{"hidden_act": "swiglu", "router_score": "softmax", "n_groups": 8, "init_std_router": 0.0269, "lr_router": 0.000631, "num_attention_heads": 5, "norm_place": "pre", "rope_fraction": 1.0, "attn_scale": 0.125, "init": "normal", "init_std_up": 0.026, "optimizer": "muon", "learning_rate": 0.00539, "batch_tokens": 65536}
Below are experts of layer 2 (counted from 0) of a mixture-of-experts language model. Rows are named router (the router's row for the expert), down (a neuron's output weights, with its number) and show model dimensions 0-159. Each number is 50 + 12 x the weight over its row's rms, rounded and kept within 0 to 99.
After each expert's rows: a language model's description of what the expert responds to. This comes from a sample of Wikipedia text that the model never trained on.

# expert 27
router:68 45 51 58 48 42 35 49 27 52 59 55 41 55 65 52 58 34 56 56 50 59 42 59 47 47 48 55 45 28 58 50 39 63 63 29 69 37 82 50 60 49 42 36 39 49 50 51 46 37 64 35 44 53 31 66 22 59 40 35 52 31 63 27 41 42 68 56 59 51 54 64 52 49 40 67 40 55 30 52 35 49 61 48 52 52 66 44 43 49 43 35 35 28 60 55 63 45 44 60 35 71 65 43 33 42 39 44 65 47 66 34 41 43 54 37 59 72 60 42 64 47 28 37 44 59 55 61 60 76 34 64 59 73 35 38 37 36 43 41 55 33 63 62 74 40 43 44 38 69 30 47 50 46 48 37 40 64 48 66
down0:78 57 64 75 60 42 53 67 54 38 27 55 51 49 48 42 45 64 61 33 46 64 70 42 70 53 40 52 67 50 44 51 52 44 46 34 34 42 59 52 58 64 62 51 48 50 65 34 64 55 43 32 52 45 31 55 39 37 61 41 57 45 32 36 51 64 34 69 70 39 57 65 35 64 39 52 44 51 72 46 52 43 62 34 41 43 57 67 40 33 84 56 66 56 64 50 63 55 48 42 51 58 21 32 37 45 34 78 28 45 38 55 57 61 55 57 71 38 62 67 42 44 48 53 64 63 62 40 31 28 48 61 46 37 75 55 49 59 59 32 60 67 67 32 46 37 58 36 53 43 71 34 68 44 58 53 42 69 66 66
down1:57 82 49 71 44 57 44 29 69 57 50 55 52 34 33 50 35 37 51 80 59 47 43 31 61 50 61 65 30 40 56 50 36 54 40 44 55 47 57 70 45 68 47 60 62 50 61 63 29 34 48 33 56 43 57 51 40 27 40 53 59 81 54 44 25 29 29 40 62 58 33 44 48 62 43 48 56 46 33 45 45 70 40 57 47 46 45 60 52 54 51 54 59 42 46 52 53 41 54 36 51 51 43 38 73 54 50 46 63 41 71 53 52 38 66 67 71 53 61 40 43 57 51 46 55 73 44 49 59 44 49 40 55 26 45 43 65 74 54 51 42 39 30 31 31 43 32 41 31 46 31 54 59 60 67 58 34 63 62 51
Description: Mid-word pieces such as se, ch, le, mon, ron, ish, as in phase, purchased, Sharon, Museo.

# expert 6
router:38 49 50 44 31 75 78 48 44 45 66 56 66 63 27 35 64 37 49 36 44 49 65 38 42 66 47 58 49 50 45 61 59 60 25 42 67 50 59 44 59 54 49 58 29 54 53 51 42 34 53 50 46 48 36 62 43 58 38 43 30 29 77 36 63 48 37 28 48 64 57 50 53 49 39 58 50 23 54 68 48 58 48 44 30 39 47 43 52 51 28 26 49 44 56 59 59 65 62 68 42 52 55 60 54 56 45 64 41 16 53 31 65 39 44 38 48 52 57 43 59 50 56 52 43 53 33 31 56 64 40 62 32 60 52 36 42 31 58 61 47 36 50 70 59 40 72 62 36 54 41 54 52 45 50 40 41 59 48 63
down0:52 45 33 33 52 49 56 56 54 52 59 48 43 69 54 78 33 47 48 52 51 62 55 53 62 48 61 62 65 64 45 51 59 46 43 35 50 71 53 54 48 48 35 58 31 38 43 21 15 44 40 45 31 62 43 56 44 40 52 30 81 66 54 73 55 43 50 43 58 57 41 41 63 33 44 45 47 66 27 38 54 76 54 60 23 56 32 63 24 43 71 34 50 51 46 53 57 54 58 59 36 77 43 54 38 55 36 52 67 37 58 55 47 59 39 42 51 24 58 53 60 56 51 53 42 38 61 53 56 42 51 58 46 49 54 52 58 16 46 49 52 33 82 48 53 46 29 46 46 71 52 61 66 36 46 41 55 66 56 44
down1:34 43 53 38 66 41 62 50 38 18 52 34 41 73 38 51 55 51 42 42 77 53 62 50 31 73 47 52 41 37 56 63 33 62 56 45 79 35 63 44 60 51 51 20 32 57 42 64 41 52 55 67 58 67 53 58 62 42 61 47 50 80 35 36 79 57 43 36 38 55 71 56 34 56 50 49 50 58 77 51 46 54 35 64 54 67 35 50 61 38 35 47 77 72 55 41 45 55 59 60 54 46 59 32 61 50 65 51 62 38 58 69 32 46 55 60 57 56 31 61 26 61 56 39 42 54 55 49 61 28 43 47 47 68 41 49 55 52 67 56 47 32 47 32 59 43 58 52 55 59 55 49 73 50 77 47 62 65 49 62
Description: Auxiliary and copular verbs such as been, were, had, can, plus past-tense endings -ed, as in "there have been", "was held".

# expert 12
router:71 33 41 48 46 47 50 49 32 40 47 62 64 52 52 51 24 22 37 57 49 40 55 33 43 30 47 48 62 32 58 16 55 63 41 55 54 43 74 32 47 55 50 69 48 57 54 42 38 55 61 36 42 46 39 54 62 51 41 39 33 62 68 43 54 47 66 45 47 45 52 41 53 42 67 53 47 32 52 53 29 37 60 09 52 36 44 50 44 54 57 51 24 61 38 55 57 35 69 62 38 43 56 52 56 65 47 58 63 31 57 26 47 42 42 43 44 54 49 49 51 61 52 24 62 53 50 47 42 52 30 55 40 52 54 29 32 38 56 46 45 44 47 44 46 43 47 54 22 71 56 57 64 53 31 33 46 62 39 53
down0:56 37 42 56 49 29 68 38 70 41 44 43 42 56 55 60 52 37 62 66 35 43 27 48 48 37 51 50 52 43 54 30 42 57 55 34 53 31 49 46 39 36 53 62 66 68 38 37 42 39 45 29 35 38 38 44 52 44 50 58 32 66 63 48 25 60 61 41 42 41 45 46 48 44 64 63 52 42 76 68 53 35 28 09 50 56 44 29 57 38 53 54 47 59 46 41 62 60 35 57 35 29 56 68 64 77 34 46 50 60 30 48 48 42 62 64 33 34 57 40 51 34 65 46 63 54 55 52 39 49 58 54 48 37 47 54 46 30 48 49 41 54 51 49 44 70 40 46 74 71 46 52 79 42 39 55 31 54 46 47
down1:50 50 49 42 49 54 54 61 40 55 43 60 31 54 59 59 49 50 49 46 40 80 56 30 46 55 42 50 57 60 55 55 71 36 35 51 72 42 71 44 43 45 50 64 50 45 66 37 62 67 66 35 29 56 56 68 65 47 60 34 36 56 33 54 43 79 56 42 39 35 45 34 48 47 61 51 48 62 51 30 30 46 14 50 68 31 62 30 61 76 67 43 44 57 85 25 57 43 72 40 32 52 42 48 58 68 64 82 39 55 64 73 55 47 51 37 34 43 58 47 53 42 48 37 59 39 50 47 44 55 33 70 50 53 47 40 55 35 43 37 57 56 63 64 54 45 38 62 37 74 58 56 50 61 31 37 56 73 50 45
Description: Commas and linking words joining words or clauses in running text and lists, such as and, or, that, from, but, which.

# expert 29
router:50 42 43 33 43 68 49 73 45 50 58 50 48 53 41 40 49 47 37 49 42 60 64 63 31 56 56 48 41 75 48 57 45 65 21 45 49 42 49 27 27 72 48 48 48 43 37 44 38 65 70 43 63 35 45 58 50 53 40 38 27 48 33 53 51 55 59 50 39 58 58 47 62 34 54 55 39 53 51 42 47 40 63 37 48 36 57 77 55 54 53 46 43 40 62 58 51 70 61 55 43 43 46 66 58 53 43 63 45 42 64 24 34 38 23 39 44 47 69 42 48 42 43 43 61 63 36 26 54 53 52 49 39 22 44 50 36 39 34 80 45 58 63 37 63 45 44 55 36 54 57 40 62 46 35 37 31 56 29 42
down0:49 27 47 51 53 64 69 54 49 54 43 57 54 45 48 46 39 38 53 41 39 49 77 32 50 56 36 49 72 23 34 43 40 41 71 46 53 72 40 53 53 54 62 80 57 38 62 56 40 42 32 60 57 59 53 54 44 44 29 60 35 37 45 56 56 57 28 69 33 60 39 37 38 50 51 47 50 45 26 62 62 56 54 32 57 65 65 41 51 33 47 34 70 44 63 23 60 60 53 36 62 65 42 45 63 50 37 60 46 50 54 44 60 42 68 54 42 48 63 57 39 53 48 40 56 70 42 75 67 41 48 49 49 61 52 76 43 59 46 62 41 59 41 49 30 27 58 32 62 57 35 63 45 55 45 50 65 20 79 51
down1:59 53 39 38 49 58 30 37 43 45 70 30 54 30 41 51 55 49 46 33 62 56 46 47 40 44 50 50 77 83 64 48 50 45 46 31 53 47 59 41 68 54 62 39 25 58 39 42 66 44 45 37 50 61 53 84 62 42 52 69 51 53 64 45 46 59 59 35 62 56 54 60 40 69 47 76 63 43 44 49 47 38 60 69 55 59 50 62 35 36 44 58 66 55 58 57 62 45 56 38 31 84 52 55 35 52 58 41 40 75 55 53 47 35 50 37 31 55 68 68 45 60 45 55 62 63 48 49 49 32 43 62 73 27 39 44 70 59 55 44 46 64 37 42 57 78 61 57 53 64 37 54 48 42 53 41 74 25 59 57
Description: Noun suffixes like ity, ation, ated (opportunity, Authority) and the closing = of article titles such as = Rhoscrowther =.

# expert 30
router:70 50 54 64 38 64 36 53 56 30 85 50 54 64 40 35 62 33 31 18 54 57 51 44 57 43 71 45 52 38 53 55 49 57 40 47 44 48 70 31 33 55 47 36 61 64 37 53 50 35 72 37 35 56 49 50 61 41 43 48 51 50 53 46 63 64 63 42 87 52 54 29 64 54 44 59 47 48 42 58 28 47 54 56 46 64 61 52 43 86 56 36 24 47 42 51 60 43 52 48 20 62 56 44 35 51 38 71 69 49 57 60 45 41 10 45 64 52 52 53 45 50 47 52 55 60 57 33 49 56 55 48 60 54 43 47 51 55 45 50 34 53 56 67 46 43 42 52 48 43 56 56 65 48 49 42 46 51 26 40
down0:23 30 44 58 71 29 40 53 36 54 76 50 50 48 58 62 34 59 65 59 50 50 54 61 49 82 66 44 62 66 37 28 39 42 58 51 55 42 52 47 51 45 51 26 48 51 58 59 53 64 60 78 49 45 51 51 46 52 38 49 43 31 54 53 60 52 48 64 36 61 54 48 31 32 63 49 59 51 54 50 60 46 58 51 56 26 49 38 46 31 62 36 61 54 45 50 67 48 55 44 46 57 69 72 71 48 45 50 66 50 70 61 54 40 48 27 47 46 41 56 50 57 64 45 44 31 65 41 47 54 50 49 37 30 44 36 25 51 56 26 52 62 52 67 57 37 39 49 50 47 54 35 73 37 23 30 17 37 31 56
down1:59 29 48 37 57 41 43 29 67 61 51 39 35 43 43 48 67 35 42 47 31 48 47 34 57 38 43 57 29 55 57 54 54 43 59 38 64 54 59 42 58 40 48 38 46 59 28 74 63 56 63 68 43 47 61 50 40 46 59 59 49 39 60 42 55 32 51 66 45 33 42 55 50 15 53 47 34 41 47 40 53 65 61 52 60 52 49 55 37 31 31 65 59 80 40 57 40 39 49 53 58 50 52 59 42 60 47 52 60 61 33 70 44 67 44 74 56 76 70 49 68 55 42 52 49 65 81 50 67 47 64 32 60 43 67 53 63 54 37 60 41 51 61 46 40 42 59 50 54 53 45 33 62 50 58 46 55 60 56 52
Description: Word pieces "us", "um", "unt", "ous" inside names and Latin-style words, such as Matusiewicz, Mateusz, Volunteer, buses.

# expert 31
router:55 41 41 60 61 83 47 51 54 68 48 55 38 56 51 41 46 57 31 51 42 42 51 63 34 38 48 57 54 43 60 48 48 55 61 60 69 43 70 26 30 67 51 61 49 54 29 28 27 08 56 47 36 43 49 48 55 47 64 41 43 37 40 58 48 26 64 34 50 53 72 41 52 38 57 54 47 35 42 54 41 51 59 33 52 37 42 52 36 40 52 42 38 44 51 42 60 47 55 51 39 71 51 51 49 39 37 57 50 51 54 49 39 57 61 38 59 71 47 53 57 32 43 43 84 59 42 65 63 54 64 50 55 45 47 64 54 37 68 64 28 43 66 63 57 46 64 66 33 52 47 66 42 40 16 39 50 44 42 42
down0:55 51 58 28 50 66 52 55 34 34 55 50 47 26 41 43 45 47 60 52 64 27 38 53 26 47 41 62 69 42 26 37 57 47 48 64 45 59 72 67 34 35 52 64 45 55 58 57 52 54 45 36 36 48 40 65 42 44 43 58 64 57 72 56 63 68 56 43 50 46 62 30 50 33 46 70 34 33 50 27 40 53 48 50 41 59 37 62 21 50 49 52 66 55 61 63 70 41 71 53 35 54 62 53 60 49 30 60 71 56 57 43 59 45 44 57 29 48 37 55 43 64 42 40 49 42 31 69 53 38 54 63 56 54 39 33 31 48 51 48 58 69 50 51 36 45 55 63 47 54 55 64 73 71 55 39 57 45 59 52
down1:41 40 70 44 60 57 36 41 32 50 68 43 56 84 44 48 52 56 72 50 55 40 50 58 58 61 42 44 41 52 66 40 20 37 42 54 35 60 48 40 43 34 57 60 82 38 45 42 44 58 47 58 36 59 49 47 46 33 63 51 41 47 70 54 47 48 33 39 54 53 41 50 62 37 51 49 53 40 72 44 50 43 44 63 41 24 68 44 51 42 53 49 49 37 57 53 55 43 46 36 46 46 48 66 37 47 47 60 44 62 48 50 50 40 60 30 53 55 39 24 48 30 67 46 52 34 30 32 36 54 56 44 46 34 77 45 61 25 59 78 71 58 69 49 32 60 56 69 61 26 42 55 44 38 72 46 49 65 36 50
Description: Second syllables after a leading capital, like ra in Track and Travel, ke in Turkey, plus word-initial B, Car, Bra, Val.

# expert 26
router:48 49 47 44 28 75 45 46 11 51 53 60 46 50 56 59 53 44 47 63 45 41 61 68 40 56 29 56 67 49 78 53 65 59 28 67 59 53 58 51 53 55 55 46 34 63 59 34 38 18 39 33 49 44 36 56 52 56 49 55 50 35 52 54 50 45 51 33 45 47 63 39 48 41 53 66 50 65 35 53 60 26 53 36 41 57 38 57 63 47 47 40 58 45 42 64 50 37 61 44 63 48 14 70 42 64 39 56 59 59 59 45 74 58 49 34 65 71 65 38 53 40 22 47 60 48 48 36 46 43 67 51 62 70 53 42 49 61 62 45 60 50 51 41 49 51 41 53 40 62 38 36 59 52 49 50 50 66 43 33
down0:65 64 56 45 48 42 57 45 26 55 53 55 52 51 45 36 53 42 86 49 30 28 56 44 75 49 60 39 55 43 50 27 43 37 38 43 43 56 62 54 59 44 26 37 44 30 57 33 40 47 68 43 61 58 45 22 39 42 66 40 29 38 39 42 62 32 53 38 48 46 64 35 15 47 43 58 63 49 63 53 38 63 43 38 81 54 48 46 52 52 20 53 25 55 35 45 57 47 36 82 65 36 77 54 49 26 64 46 30 43 51 31 68 54 55 41 54 70 53 57 45 40 62 40 35 54 58 32 67 69 71 64 73 77 57 52 59 50 35 50 68 43 52 52 59 57 47 69 51 52 46 34 38 41 43 60 55 50 62 42
down1:57 71 67 32 37 59 49 48 57 35 45 45 65 62 42 44 70 62 58 56 32 33 60 46 52 52 53 38 61 25 23 60 55 41 73 66 28 30 18 55 47 55 44 36 45 58 40 27 39 40 44 59 67 64 40 60 53 35 55 38 49 37 63 54 49 37 51 69 54 44 50 46 60 56 63 67 54 34 44 49 54 55 56 26 53 49 63 61 32 71 54 44 45 37 70 52 34 36 48 29 55 63 30 45 56 41 69 33 59 48 42 81 56 25 21 56 31 56 51 62 47 43 61 47 64 47 63 58 44 54 53 55 66 73 57 55 54 54 49 47 45 64 45 60 36 49 20 60 39 50 59 55 63 40 31 62 55 64 52 55
Description: Short word-internal syllables such as la, et, na, if after an initial letter, as in mudflats, flavored, market, motifs, fifth.

# expert 10
router:60 40 30 68 54 48 48 61 39 57 56 63 40 61 53 38 45 33 55 35 49 39 67 55 45 35 26 56 53 52 50 47 55 60 28 56 73 46 60 39 37 62 58 58 41 32 55 45 23 46 50 42 40 40 38 63 45 72 30 24 55 64 66 37 66 42 64 50 59 52 65 52 53 41 39 55 46 56 40 68 61 47 55 38 26 49 40 16 58 68 50 34 32 39 45 67 58 61 48 55 26 54 34 64 50 42 36 62 50 25 67 42 60 43 44 34 67 70 69 37 71 39 38 50 57 49 37 22 51 48 61 68 64 58 54 50 37 38 48 56 41 43 47 30 60 43 53 48 49 57 26 58 59 42 54 35 44 60 23 44
down0:54 62 48 51 41 30 63 66 45 64 66 50 58 27 64 51 42 49 49 49 63 50 58 59 37 35 44 46 41 61 58 30 56 51 41 40 69 57 37 55 44 40 45 51 42 44 66 35 83 61 32 34 36 55 35 61 37 57 34 57 14 11 52 46 26 61 56 63 33 35 52 52 26 32 52 62 45 49 50 42 35 35 56 32 51 48 56 49 72 54 54 51 52 58 48 50 39 53 41 54 63 46 66 52 60 37 60 57 16 45 37 41 35 39 59 61 47 47 64 42 57 39 36 52 48 36 29 63 47 44 40 35 37 54 53 48 24 58 74 74 42 56 45 71 51 53 65 62 55 36 50 48 65 55 79 60 51 33 39 37
down1:39 61 61 81 51 51 47 67 38 47 52 61 42 41 67 61 40 72 63 49 61 33 75 66 73 50 58 75 55 57 46 69 70 47 58 58 67 48 53 59 49 53 50 45 28 44 41 62 50 37 61 52 53 35 41 41 42 44 62 31 44 18 56 70 87 60 40 62 55 49 61 49 41 51 59 52 43 41 30 50 42 40 57 48 44 42 51 45 38 55 35 45 75 39 48 77 55 40 40 60 60 41 45 64 39 33 50 76 47 50 25 37 56 64 38 55 43 72 57 46 57 57 48 42 53 36 80 42 36 56 35 54 47 58 59 58 40 37 69 36 52 43 54 42 12 56 39 37 38 39 52 31 54 60 38 66 60 43 40 49
Description: Mostly "all" and "All" after in, of, and or a comma (in all likelihood, almost all), also each, full, part, different.

# expert 7
router:44 65 32 45 47 56 57 50 37 59 62 67 60 48 53 46 36 63 35 54 56 50 47 54 40 31 41 53 79 56 60 60 59 42 55 48 80 41 49 32 56 48 35 53 63 38 28 48 66 55 46 33 37 41 42 55 29 49 46 59 39 62 60 41 69 51 62 48 47 54 47 41 55 45 33 48 31 64 37 71 39 43 56 35 47 44 48 67 45 64 54 34 53 41 44 63 50 34 51 81 60 53 20 47 29 56 30 55 64 59 56 34 46 37 30 46 50 65 52 56 60 54 59 38 58 59 33 38 55 37 44 68 54 40 56 53 49 59 50 70 57 35 47 58 47 38 61 52 25 46 50 25 62 42 50 58 45 58 48 63
down0:59 39 44 61 36 62 76 52 67 54 68 57 45 45 46 43 56 61 56 39 40 44 59 41 50 56 41 65 53 71 55 57 62 63 48 41 58 38 54 42 47 70 40 58 32 63 41 45 43 51 64 60 46 45 51 07 59 54 70 47 12 40 41 35 67 27 64 59 51 50 60 47 59 53 55 33 41 58 57 63 43 55 41 50 50 31 47 77 58 36 52 62 64 65 56 53 36 39 58 51 30 34 48 39 47 46 53 34 52 39 51 50 62 36 61 59 66 54 57 59 52 62 51 62 49 51 46 55 22 29 42 76 40 47 41 51 53 41 65 70 31 57 74 37 44 69 54 54 39 47 49 57 44 57 18 46 38 59 43 59
down1:56 54 42 67 40 41 60 59 70 56 44 58 38 61 58 58 50 41 48 39 42 56 60 41 55 38 53 66 32 56 58 66 43 59 44 26 49 53 58 57 38 50 37 62 46 60 53 36 53 84 27 36 34 35 44 42 50 48 63 67 55 43 56 41 62 67 54 52 53 45 56 53 77 35 55 68 40 66 57 42 60 51 53 61 65 58 29 59 27 50 64 35 49 52 50 46 40 36 43 48 61 74 66 62 39 29 51 37 50 43 56 55 49 63 59 46 64 57 43 70 45 52 44 44 41 43 46 80 29 59 51 37 45 56 47 52 38 45 42 52 77 49 73 57 44 57 28 41 81 56 61 57 50 63 60 63 47 52 45 55
Description: Word-final noun suffixes completing a word, such as ment, ction, tion, ence, ctor, as in armament, function, destruction.

# expert 11
router:56 38 34 53 47 34 43 59 48 79 55 50 51 72 25 51 37 69 60 49 38 62 49 38 39 42 50 62 52 61 65 23 48 61 56 58 84 33 47 32 09 52 62 56 54 47 56 37 51 65 56 46 59 59 45 62 42 55 46 45 77 57 38 42 58 59 48 47 26 59 64 43 50 30 56 30 41 30 21 54 56 61 53 51 33 36 32 51 53 41 56 54 50 48 45 53 50 49 51 40 43 46 52 60 47 39 37 68 52 33 57 27 67 67 44 35 51 56 64 37 53 28 56 57 63 52 50 45 56 53 36 65 41 29 46 39 58 59 40 45 28 52 51 42 68 41 72 45 65 63 48 45 57 52 40 45 45 53 40 28
down0:42 57 64 32 61 52 70 41 53 29 48 41 57 42 49 70 55 43 51 35 44 45 38 37 52 43 59 48 36 43 48 52 60 41 60 36 41 51 44 28 51 42 55 42 31 78 50 48 58 43 22 48 34 47 55 41 66 36 22 58 64 55 52 54 31 33 39 48 51 37 63 56 51 54 51 73 55 55 45 30 49 59 59 64 67 57 41 72 49 49 56 58 68 47 44 30 50 52 52 62 47 34 34 46 47 46 14 49 41 60 58 31 49 46 39 50 48 58 55 26 55 41 48 55 68 30 57 65 57 62 42 43 46 32 40 54 41 54 79 36 51 33 37 34 48 43 45 64 62 43 47 52 67 50 38 53 63 47 36 33
down1:51 57 45 32 64 31 44 45 52 65 51 41 42 44 72 67 24 44 53 47 52 68 32 53 47 45 47 33 45 40 37 37 54 25 54 54 53 53 49 38 63 50 36 69 67 55 57 39 64 60 35 58 43 32 37 39 75 63 51 48 41 33 41 38 60 73 44 41 45 70 42 41 43 36 51 37 51 58 42 26 65 46 40 46 41 30 55 57 36 37 65 31 29 62 48 39 60 49 45 40 58 58 42 65 42 25 56 30 52 44 50 50 49 55 31 61 72 52 20 56 55 40 59 52 39 35 69 52 62 44 61 46 63 42 47 44 29 57 61 60 39 52 70 55 47 21 55 57 46 27 74 49 60 80 31 53 45 29 57 57
Description: Word-internal or final pieces like n, g, ton, ner, den, above all the second n of channel, also Annual, Lincoln, Lennon.

# expert 21
router:65 56 41 30 48 65 49 56 58 85 84 67 68 70 56 43 46 43 66 46 44 41 69 51 62 53 42 59 53 56 46 25 44 43 41 48 52 45 48 29 34 54 50 45 48 54 50 52 48 36 70 19 46 54 47 49 52 54 48 38 44 51 28 57 47 41 51 50 47 64 52 44 49 29 46 72 35 55 46 60 57 35 46 56 46 53 48 73 61 49 49 53 56 56 33 46 60 41 48 42 42 47 13 52 53 41 59 62 77 35 69 52 65 37 42 53 63 50 57 38 53 51 38 30 55 67 58 34 74 46 38 56 58 30 48 43 39 25 49 35 43 49 65 47 40 51 49 44 48 52 44 41 71 40 53 38 48 57 37 44
down0:77 66 58 63 35 34 53 57 58 44 55 57 54 45 59 49 41 47 42 62 52 59 64 55 60 56 47 33 58 59 47 43 44 26 54 42 50 71 69 41 74 54 39 57 47 74 54 61 39 55 40 42 48 42 54 59 26 47 70 56 41 43 41 43 62 52 58 46 50 64 58 61 39 55 59 47 53 59 60 75 51 63 54 34 50 47 43 68 42 55 55 49 42 44 61 31 71 56 48 61 69 27 66 48 46 42 63 51 43 40 14 38 39 50 59 40 59 59 58 58 47 29 56 60 66 48 69 61 32 54 52 47 47 77 83 65 57 75 32 54 31 56 79 41 48 63 48 55 61 57 77 33 33 37 38 52 44 62 52 54
down1:37 31 39 46 55 41 42 49 48 39 53 50 44 51 46 40 27 33 45 40 37 44 43 47 67 55 64 65 65 44 51 25 65 36 67 68 63 27 53 69 30 55 52 46 40 60 55 41 36 43 46 45 52 64 59 50 31 54 43 55 55 38 45 54 63 76 73 26 59 42 29 40 56 45 52 52 50 51 45 47 69 39 73 44 72 70 38 63 62 45 64 68 54 48 49 29 57 61 66 56 65 46 36 58 60 48 68 50 45 58 47 49 43 64 56 48 53 44 56 38 39 41 20 38 32 65 56 58 62 65 09 44 41 33 60 47 53 60 22 51 47 77 51 42 44 38 48 47 60 49 52 27 49 31 37 54 51 51 49 54
Description: Final pieces completing words and place names, such as ight in foresight, eighth, plus ly, land, ley, ville, ka, h.

# expert 16
router:49 46 42 57 39 55 67 54 46 55 72 68 44 61 43 50 49 50 43 38 56 34 63 55 37 45 48 54 66 51 61 44 67 55 58 53 53 51 62 60 54 44 48 29 33 31 37 33 38 56 57 55 67 51 38 80 48 39 45 52 58 42 91 43 53 52 39 52 64 54 76 29 46 46 77 69 49 51 37 64 52 56 53 45 56 36 52 61 57 40 43 43 57 40 35 61 61 59 43 49 77 53 27 47 44 45 44 52 70 47 71 49 42 60 63 36 60 49 71 37 46 40 42 33 36 46 47 67 57 64 53 55 61 49 67 27 60 37 47 61 48 58 45 46 80 47 51 59 52 45 39 71 70 41 29 42 28 68 41 68
down0:51 74 55 38 66 61 58 57 53 62 53 61 56 60 76 28 53 55 53 49 44 47 60 50 44 64 57 49 49 51 29 54 51 52 60 45 54 46 59 37 53 49 69 59 63 13 46 45 60 42 55 59 62 66 54 26 38 15 52 54 59 49 49 61 58 37 41 49 70 60 40 31 46 35 42 57 43 37 33 54 42 48 28 44 64 51 33 32 50 62 53 39 44 35 38 68 40 57 37 36 41 51 32 36 44 34 47 68 68 43 31 49 51 52 62 61 58 20 50 60 40 69 68 43 53 37 57 39 58 42 27 36 66 81 29 40 57 54 55 37 25 53 52 31 55 55 50 52 62 35 38 50 54 41 52 42 57 43 53 64
down1:62 59 59 57 58 38 55 71 51 51 60 71 53 65 63 63 34 49 43 54 55 54 42 58 40 56 41 49 37 65 34 56 50 40 42 71 50 45 50 40 46 48 51 49 37 61 53 56 42 48 67 52 66 45 70 57 29 58 45 59 30 50 76 52 54 61 58 45 60 48 58 17 58 56 45 53 34 66 35 69 40 42 63 56 43 47 27 36 73 48 39 42 54 65 50 29 62 50 60 45 50 55 51 40 62 26 72 38 61 49 32 54 40 60 54 46 60 36 42 77 63 62 29 59 24 33 57 35 51 57 45 31 61 72 52 63 56 50 62 58 63 70 59 45 76 63 52 32 47 60 78 61 45 46 52 49 51 54 58 58
Description: Capital letters inside acronyms such as CAA, NAA, TEAM, and middle pieces of names and words like Lakshmi, Population, Ohio.

# expert 23
router:57 43 43 57 15 40 42 69 53 52 71 38 56 49 46 48 52 43 46 37 45 24 49 41 32 54 52 57 56 34 58 52 63 49 40 61 53 36 51 54 44 61 80 55 54 66 49 33 47 48 41 52 50 55 41 56 61 59 41 44 57 38 53 44 65 15 47 45 46 59 44 32 69 52 54 59 58 44 47 62 52 34 67 49 41 50 42 66 58 58 44 46 22 40 42 57 52 36 51 43 43 71 33 58 32 45 51 58 76 41 61 34 55 40 52 22 38 49 46 54 49 50 51 53 58 59 52 59 57 50 55 62 49 41 37 58 41 39 72 65 35 42 70 61 57 43 49 56 30 71 39 45 61 52 39 46 32 49 42 55
down0:60 56 37 59 52 59 57 27 56 76 45 70 45 50 54 63 37 45 60 26 57 55 67 58 47 57 46 55 48 43 58 52 45 34 64 32 33 44 41 51 70 49 37 65 49 59 60 52 14 49 61 35 59 51 58 61 61 36 36 34 50 52 41 65 42 54 52 28 56 62 46 60 61 30 55 81 69 33 58 49 33 27 36 49 29 55 65 73 61 41 42 52 47 38 48 67 54 38 42 37 62 55 30 59 60 22 68 52 66 38 56 59 50 29 52 59 41 49 41 69 40 44 46 38 55 40 63 62 53 51 49 46 64 44 57 32 45 39 29 63 49 40 48 75 66 69 45 58 29 20 42 30 62 43 33 39 55 53 44 28
down1:36 51 65 62 59 48 54 52 54 28 30 45 47 46 53 45 93 27 43 52 38 38 57 38 70 60 39 51 50 33 69 45 45 54 59 64 58 41 54 50 64 58 65 70 69 31 65 61 75 38 43 35 33 44 47 59 47 76 47 39 44 26 47 40 74 56 31 48 59 40 27 45 46 27 50 30 61 47 42 83 39 56 70 50 53 48 49 34 41 50 63 46 47 82 51 59 48 49 39 34 51 60 50 48 48 50 69 65 54 71 42 55 44 50 67 37 46 30 52 76 43 44 43 55 35 50 58 54 46 61 60 43 34 35 61 60 64 59 61 70 47 34 62 58 35 19 44 56 49 46 62 50 44 50 38 50 59 54 61 50
Description: Single capital letters opening a word after a quote, bracket or line break, such as P in "Perception", W in Writer.

# expert 45
router:51 23 26 65 35 72 45 52 40 61 69 66 58 57 51 26 47 49 50 25 37 42 49 40 27 50 42 62 61 57 55 32 51 44 42 53 56 53 34 40 44 58 71 65 56 59 20 33 33 41 36 52 54 54 43 51 48 70 33 44 56 31 71 35 55 49 63 43 54 58 49 52 58 40 69 50 39 53 65 54 57 55 67 47 37 43 45 45 57 48 51 26 35 39 43 66 59 57 64 57 51 71 36 60 47 30 40 42 58 13 47 28 42 60 47 50 45 78 57 49 38 54 50 33 55 54 49 36 57 51 33 49 55 62 49 62 57 49 63 58 39 53 60 42 57 43 52 56 48 69 57 61 55 56 42 47 62 50 45 48
down0:46 64 43 72 45 55 50 54 44 51 42 55 52 42 43 40 61 58 53 67 50 52 63 44 71 37 45 48 42 54 47 49 54 60 48 50 53 45 54 60 32 56 64 58 62 59 55 49 43 26 40 51 39 56 48 62 68 51 43 54 24 40 35 43 62 60 63 50 74 44 36 41 55 28 39 40 53 55 50 68 55 61 52 24 32 73 73 50 44 35 62 61 69 46 49 60 71 46 73 39 47 49 42 26 47 41 85 60 57 46 19 74 53 58 47 61 47 33 46 46 45 49 48 30 61 47 50 55 58 33 57 45 35 61 69 40 56 55 53 34 49 44 44 60 49 59 56 56 55 52 74 51 20 41 57 46 37 73 43 45
down1:62 65 57 36 44 33 47 63 46 30 61 75 35 38 44 45 46 44 67 55 24 49 61 57 15 54 63 51 37 58 55 67 63 66 63 41 49 56 33 63 49 54 54 54 44 66 46 60 41 73 48 65 60 40 58 76 47 30 55 35 56 48 38 49 34 63 55 53 61 45 49 54 67 55 40 36 46 60 41 43 45 32 29 48 50 44 45 34 64 52 52 49 45 49 47 58 54 67 49 50 53 46 36 58 40 58 59 46 59 64 75 63 36 26 48 61 44 51 54 46 47 45 58 58 68 38 48 67 44 57 59 61 39 80 46 43 42 29 40 52 45 58 44 41 55 47 53 38 48 63 49 48 56 57 38 54 58 58 37 34
Description: Single-digit numbers starting scores, dates and table values (1–1 draw, 6 February), and closing quotation marks ending quotes.